config.toml
n_layer = 8
d_model = 128
n_experts = 96
experts_per_token = 2
d_expert = 128
d_shared_expert = 0
activation = "tanh_gelu"
moe_layers = [0, 1, 2, 3, 4, 5, 6, 7]
router_score = "sigmoid"
normalize_top_k = true
routed_scale = 1.5
balance_loss = 0.00297
balance_bias = false
init_std_router = 0.0195
lr_router = 0.000609
vocab_size = 2048
norm = "layernorm"
norm_eps = 1e-06
tie_embeddings = true
optimizer = "soap_variant"
lr = 0.00506
beta1 = 0.95
beta2 = 0.99
batch_tokens = [32768, 65536, 131072]
seq_len = 512
train_tokens = 259500000
steps = 3387
dataset = "wikipedia_en"
Below are experts of layer 5 (counted from 0) of a mixture-of-experts language model. Rows are named router (the router's row for the expert), up (a neuron's input weights, with its number) and show model dimensions 0-127. Each number is 128 + 24 x the weight over its row's rms, rounded and kept within 0 to 255. Numbers have three digits each.
Before each expert's rows: "gets" lists some tokens that make up at least twice as much of what it gets as of all text. This comes from a sample of Wikipedia text that the model never trained on. Tokens count by the router's weight.

# expert 23
gets: "k", "z", "ov", "ak", "am", "ik"
router:105131137137136125149117138114114145143139145135139126151114088103098139087118140134155118134075127157111126165098160111088088153116128122154121158166111132154143083117137107114144126136181194157130134127096180132108099145181084124093087123113139117129192166118104117121138104186141125126101142136119117116116097138145152127142117129139111143107127119097157099116071158129104134112120
up0:098139130124135119134157112133100077126104112136128119148116053116097114132121138131155117115154159112150147127103133134163097138124100112154151144126141174098129114161097103121140120129184156182142171100082137111123139128123083160088132102096129113162123160131171100082119088142143165102106122114118154100139132141141122109146175135119104161151141095122097131163105128099115150122140
up1:123115091136139125201137112087096141085105109130139148143099113104101145089097138132132128139093126129140135196132127146131118119062172145142135121144117147137098136142129116149142159102155140162067128106087192133152115146128099146127136111114124109125120115114117099142156143169156114153124132123155131153172122078131170129126125127131126142093168110144134159140105163146110125138107
up2:146099139110141124140115150123106112118140109128146177075124125111155116113118081144138127158146163122102138117107175062133128147130113125134164125140142124126130131148142165123124146136158123135122144167115161143111123135131084098122137160138114136076099150148167142158091119120158118143156135098184122136126136133109142089198088106139157118127121106044129121120113156100154147134117
up3:117097088139123141104121157099122134076188137146136145125145116119115061118137125151149089140107069116058131136163090107173160094145141181160107134100113138125118161101103112130098103112132140074113117121114136167153096130146133126143115096140123136132113166135113159136125149129118139117125156117132132178106147123149101139120111075140132145091127129102118155120131146112135126149144
up4:133146120157144116115101137146148097164158147129132153110126126078120144148154162137112133110126077131150111152095119103095121096105104148109109133107165135138142097160146140128127170113139149118077144136078125115169113117193150138126121165113154133110150142131095138121130075129157100130116140102143117124131060119183146159154143134154122120140105150132144145122172078097126121145084
up5:134153114106203119135125131152155121142131056095126119155095112097115107121149138120145109141128124131104155120064120064102110151146128158126131142146091146124134131163109159126122098136087114129098136148116081082128143116132112140121139151127164145127152137162141144102150106098106108109095129130124123143116173084136164118165145087157155133131131113115125075113138134123146101121085

# expert 25
gets: "g", " G", " K", "k", " g", "G"
router:123113122146133127177132169095104139075150111122114120106139157157121108088100107138153093153124100138089153126104117112078093151101090150128140099142112124132113123150151121117139133121172187129146086122099162169123115135144113147136125128120110140120135120125128084101115151109145105070136123160143113089115119120154154175148166130143100163136123125116174126155103156145087148082118
up0:100106146122137108136131125144160144114165108146102127150115159105105132079083138150103094139154104150108108139100141151151142115129142131176137113127127165091136107141132141181124120126175122136116134121122164116109111133144144127177117115143069111138154160051111111125128130144128117120101139107107080109120103093156128109120094194127116153162168096126174115109105122119138161118139
up1:109106124173135112142117171092146112116143115175117104190166100139106137098127095154146117137152153128124099096150168168137119119104132131141123113143119146169137114152143122123072093116134122103152111159100167115104147127155138077092121119151123160099151151113129126105092090083158062093144154131151129132111162146127124162112102139153122116131108106117122161135114155116128161140131
up2:119147159117123131101121137131148103091142069137118172122126132087118118150137108146157164112105093124116127152116122091108122156105116134108105105104113141187078129185168177122123145141134152100124134120121132151102169139102105072144131120095112125081127103148107131125140119113108128092103157140167113099097105103126139169137171131133119117141144104158147118178157168133152108121141
up3:141104079184136134114137134093119115097129138128142086124127148136143111111085126123135122140123120155139116180123119113141121126117093110072103119127123089124146147116155109151143084115173188096128106139111150165104172164139157156117169115091121128123160126113151152078095129112158135132102169145105160105084146095139117149098143156139129135113152167149129154123161102132121142097145
up4:137107132143184129138115104113130116106160101154108144119150134119109121107113115152132133168163151142083126149125117133125122108068132154118154078170146154137119134151162109114146155106148141092094117141160139162121103130101141135137123119109100127114152133079185093137076146090136112140125132146127122103097107142115122151143121128121107134211179137141114104111094136122087165130159
up5:142127136133103128082103122177121117088145161122111133102141130112074094114150185151138143142106090111141154145118140134114118071110108151181137150131107089117125140143126068117110124112118151149156140133109157063122121136134099110133087130130100093137179123122126127136091116126112125086161106151148136143114154119149155124120153122108140124096166125129135165094130126154063145141124

# expert 75
gets: "-", "|", ":", "=", " •", " -"
router:109127126147125086179150130097143133077148102125142109111098104116107140104108142156125124137122126148153145133090134093141121132124121086150138122131118134101112113133141090119130142117132142140105111120110112156131153161106123182075104094145129100134139114145119137039145117165164178142134134149122092103148081122142104161165134128127100088122152135150147136134107106139130133157205
up0:098137143109112152166102145122133134092141148159139134165136109135095129139121161128151149137141110146140113103168120112145115122135137138155123119135070147144117125145137108130081125145083136122144121109137176151079100143124134148122113125113109105150146125075118104077137106123111148168168156114102119124159119088170126192118115088141097112076118112119122136139073113116154143136193
up1:040138128133136122170130156158094126127128133145150082102115105188131173112133114121131137108126132129110164082066097154138165120129128153098115112137160144093126115123125095124089135147129151135134129117109073144126162156163142118138073134105119100121107119136119116099142100115158115128131178134083098134129101077119140141126150123122110113157141118144116146088115132126124133167139
up2:122185149133122149124083129106125152144153148133140097116157094099113094150102129145137124127129139153099130131143142130126109075127095167113113076131117194154131124122165147091140129131147089097121152121116098170097154106156111154114115108078124148141129083141132102111117153088107158123158105161130106126117109120097132086072088133109152160153146111160136149121088135138122121141134
up3:097069138121144121137101130096106166141121129096171068116120156130124105133125116152119146135175165185155157143133138127090151147144132112127124092099143112118120108126155123125126145110152135147141130125132098112112135139099126170130089128125110166153140115115128147149086168149157123153139113128139107160097109138153102095138097102137109142112103157100099078138048112149118159117094
up4:122099158138119095142112120133122169078133130117146106097114096140140135104115144129143132146137108141103102107093103164148127122118145108150131101137120180153098122133097119104097123122084096181117148122146117131103095120127160137135105174095153107114103152178114082094133145109130129148133102112104132167096155127180149131123124133135103100127090109112090051153137115168131094115138
up5:097106109131113083120178145129132135126148099144145172143121134131133118108103139112109101150097087156114116151142097168153137089114111150160084118159139147145076124142127096122139112119099133131137123129126134108099125138179121116143092115117110132143135172141138144183133129097101125131128134142113128102144096128109136099133110145133135074210084140119120187116170115126144138152077